From a checkpoint of a small mixture-of-experts model trained on Wikipedia.
Size: 12 layers, vocabulary 17554, 45.7M parameters.
Experts: 6 picks a token, a softmax router.
Training: a variant of SOAP for the experts, 336M tokens.
Below are experts of layer 6 (counted from 0) of a mixture-of-experts language model. Rows are named router (the router's row for the expert) and show model dimensions 128-191. Each number is 500 + 25 x the weight over its row's rms, rounded and kept within 0 to 999. Numbers have three digits each.
After each expert's rows: "comes before" lists some tokens at least twice as common just after its tokens as in all text; "raises" lists some tokens whose logits its average output raises strongly, later layers aside. This comes from a sample of Wikipedia text that the model never trained on. Tokens count by the router's weight.

# expert 59
router:497512545514495478466491507520539520507484514472452526511531521478525529494491488529468508441490504514519487516498478558515515499536490527480468546512510524506468504530523508444486460511473498
comes before: "of ", "and ", "in ", "for ", "(", "=="
raises: "to ", "and ", "for ", "in ", "at "

# expert 60
router:484491516513490528528497495463524504488466466473498456509515484532529501533526513458511483509471466516509504484497524462492487487492532491446495485525494509501492494521463506473544485521512492
comes before: "| ", "(", "|", "and ", "in ", "– "
raises: "in ", "(", "January ", "as ", "× ", "===="

# expert 57
router:476492448460515525492501508493529503492534481510476487482517486481500537519496533489548486483509526482492515547537501483517488489549502510545532496515517460501480512495512532488502501510485510
comes before: ", ", ". ", "'", "\n", ") ", "; "
raises: "and ", "(", ". ", "$ ", "\n", ", "

# expert 25
router:495483526470495530498467517510495510509533508465519526552525496481422517508461522493517500505499487445501495516485516491457510502481484545429485501522526528544499519530495506482524497487455461
comes before: ", ", ". ", "-", ".", "ed ", "\" "
raises: "able ", "ant ", ", ", "ory ", "ing ", ". "

# expert 42
router:519492521489520500502534487513494481522484526479505502523494506496475526508516513509517468503507498462524554490510502500468501491467446547449502496467501467498494518521532524489497518512468515
comes before: ", ", ". ", "-", "\" ", "tic ", "s "
raises: "-", ", ", "/", ".", "—", ". "

# expert 0
router:506504498501488542530518500498493521496458516471490536473448491465514508508511485429506524475476477497527506512474496497510475475494481465450465497528450455488507499467516483494501517504509475
comes before: "The ", "In ", "==", "== ", "It ", "He "
raises: "U", "In ", "====", "==== ", "| "

# expert 19
router:454455483515474504469520458503507520489467498506528496528501496460530474472523529513485478455532531534496463520507465479522491512514541514470499486482495490506552508487487526508500515518534527
comes before: " ", "0 ", "1 ", "2 ", "— ", "1"
raises: " ", "0 ", "3 ", "1 ", "2 "

# expert 31
router:482500530489525517502505501488486524531480482462518527543489520500451537507463513507518509512489489503519505519494538510431525502497464568467525521456524501516491514507510475479489535514481479
comes before: ", ", ". ", ".", ": ", "\" ", "-"
raises: ", ", ". ", ".", "\n\n", "; ", "\n"

# expert 50
router:532516522485511496501452506494459496543506508493496476468513501488504538511547543506567479463542526496537525475517498518492497496460508543481452489456507500457441510490488519450504515510467548
comes before: "\n", "- ", ".", "; ", ",", "°"
raises: "tick", "elections ", "seats "

# expert 30
router:496505513493485477521477501506514491494520509468490452476512519518509488502482523533501485491501500527487555459488472519508491476458507496544459493505508518465461495477464455478537516511518534
comes before: ": ", "\n", "of ", "in ", "\n\n", "is "
raises: "in ", "located ", "two ", "for ", "until ", "on "

# expert 10
router:439512507491471490499489520520499512495520501486474463548499483519522530512509524452532514483487476454541494529484530513525509523501489509461510521509538487553465510530517523528532459471536513
comes before: "0", "5", "4", "9", "8", "6"
raises: "3", "4", "0", "2", "8", "| "

# expert 37
router:498526502509515498535539499527473489463534510520541493530503522499516466478536493513484486520480527504491528520481509512514479484475492471516459507528450536503542502468519475495500523502537515
comes before: "a ", "been ", "the ", "not ", "also ", "be "
raises: "a ", "the ", "in ", "an "

# expert 43
router:538505461521516485507541521502494512447471509564525536447485521507524470479548470478456518503494519477484513498486498517510477553499500455471458518508471513504510511488511469486490512514529462
comes before: "the ", "a ", "to ", "be ", "in ", "by "
raises: "a ", "an ", "the "

# expert 49
router:525473479494489519487525500513457462472452522487507559462491472467516503498539503520488506448502505517516487509478477496521516489508498491499473499491484527504542496496508566504541467472503513
comes before: "| ", "- ", "|", "\n", "–", "; "
raises: "| ", "- ", "— "

# expert 32
router:519526505525498477483516525481484514487536513538483537469488520479511453576471460530498524528476464513503481521458484528518505513472477463490467529519494511503522497488502468494499535508503494
comes before: "of ", "in ", "to ", "and ", "for ", "with "
raises: "the ", "and ", "her ", "them ", "at ", "over "

# expert 61
router:554518491505531482504515515506520505462479518537457533492487529463490485491530458488483471515480470480522519500468498513517489515469440470518486482490478501491526499487498430487468489514543528
comes before: "the ", "a ", "to ", "by ", "that ", "his "
raises: "a ", "the ", "an ", "\"", "its "

# expert 5
router:517490506485488485507502512484455510462474518470509531496462491505493510487542467469473476516482459477458529472486540503479479502482469467523488474548493453478530492466501508529491497494543519
comes before: "the ", "he ", "it ", "was ", "they ", "she "
raises: "he ", "the ", "it ", "some ", "they ", "was "

# expert 38
router:512518541491525506510532474491443487436454514489501498476466500513507504455509471480539507487481519529466495502514516497529463499476490485526552520529459478493478513511476501512503460497549496
comes before: "and ", "the ", "The ", "he ", "but ", "which "
raises: "and ", "including ", "but ", "while ", "which ", "although "

# expert 28
router:494505463491494493526465505501516503507494531480459501534524476547516490529439559532540465447511479495535503506472519532464471505502540502520526477464485527491457501505501492489521525492450527
comes before: "\n", "\n\n", ": ", "==", "===", ")"
raises: "\n", "\n\n", "; ", ")", ".", ". "

# expert 44
router:528487456538499510497537525477509496476500522548524518445480566497509499535500478482476521494486502491513512504487510524501523531487463465495462524477483512496503529487502461489467527508504479
comes before: "the ", "to ", "in ", "by ", "a ", "on "
raises: "the ", "its ", "a ", "his ", "their ", "an "

# expert 29
router:479504564462493495510472497530478485489471520456473511504530546483439525480445528501466502482524520441500494532471520467486527509495446560520557507460503476494469489537529493479474529513492499
comes before: "\n\n", ", ", ". ", "s ", "\n", "."
raises: "\n", "\n\n", ".", ".\"", ". ", ")."

# expert 21
router:514498459479531500515514487511520516537458515511547472469469458509464509494526466481481543519480484510471481501494512492516499484479491468451503455515455473506512498449490492536498503483523486
comes before: "the ", "a ", "his ", "their ", "this ", "its "
raises: "the ", "his ", "this ", "their ", "her ", "all "

# expert 39
router:517481544511527511512464518475501508472503476494482485501524506482544511510535494549501508511504513513515494494541497501491482487457501475488458477504509499468436519513463499495540469517529537
comes before: "(", "| ", "and ", "of ", "is ", "in "
raises: "(", "201", "202", "200", "199", "198"

# expert 9
router:474465471530446469469530442516510498522486488512525502524521467529522487476469484496508487468515496543504463478543483496529492585490540531500517462496488510502531494544461481525501488505494519
comes before: "0 ", "| ", "|", "1 ", " ", "2 "
raises: "2", "2 ", "1", "3"

# expert 45
router:432529483529501504505487489518500502484489508439509527481499452526511494510494466485502490503511509484485494518484529543501497504525489512507521466475458545480464478505521508490571541492499557
comes before: "\n", "\n\n", "- ", "The ", "==", "In "
raises: "- ", "Scientific ", "= ", "\"", "and ", "Studio "

# expert 6
router:525526462479533512505539486486501515482500496527497505514457452533490509517516505489451537507506461490524540475509498514542533518468469448526504503510508479486550497447500475534530473513508502
comes before: "the ", "a ", "his ", "201", "200", "this "
raises: "the ", "his ", "196", "200", "198", "199"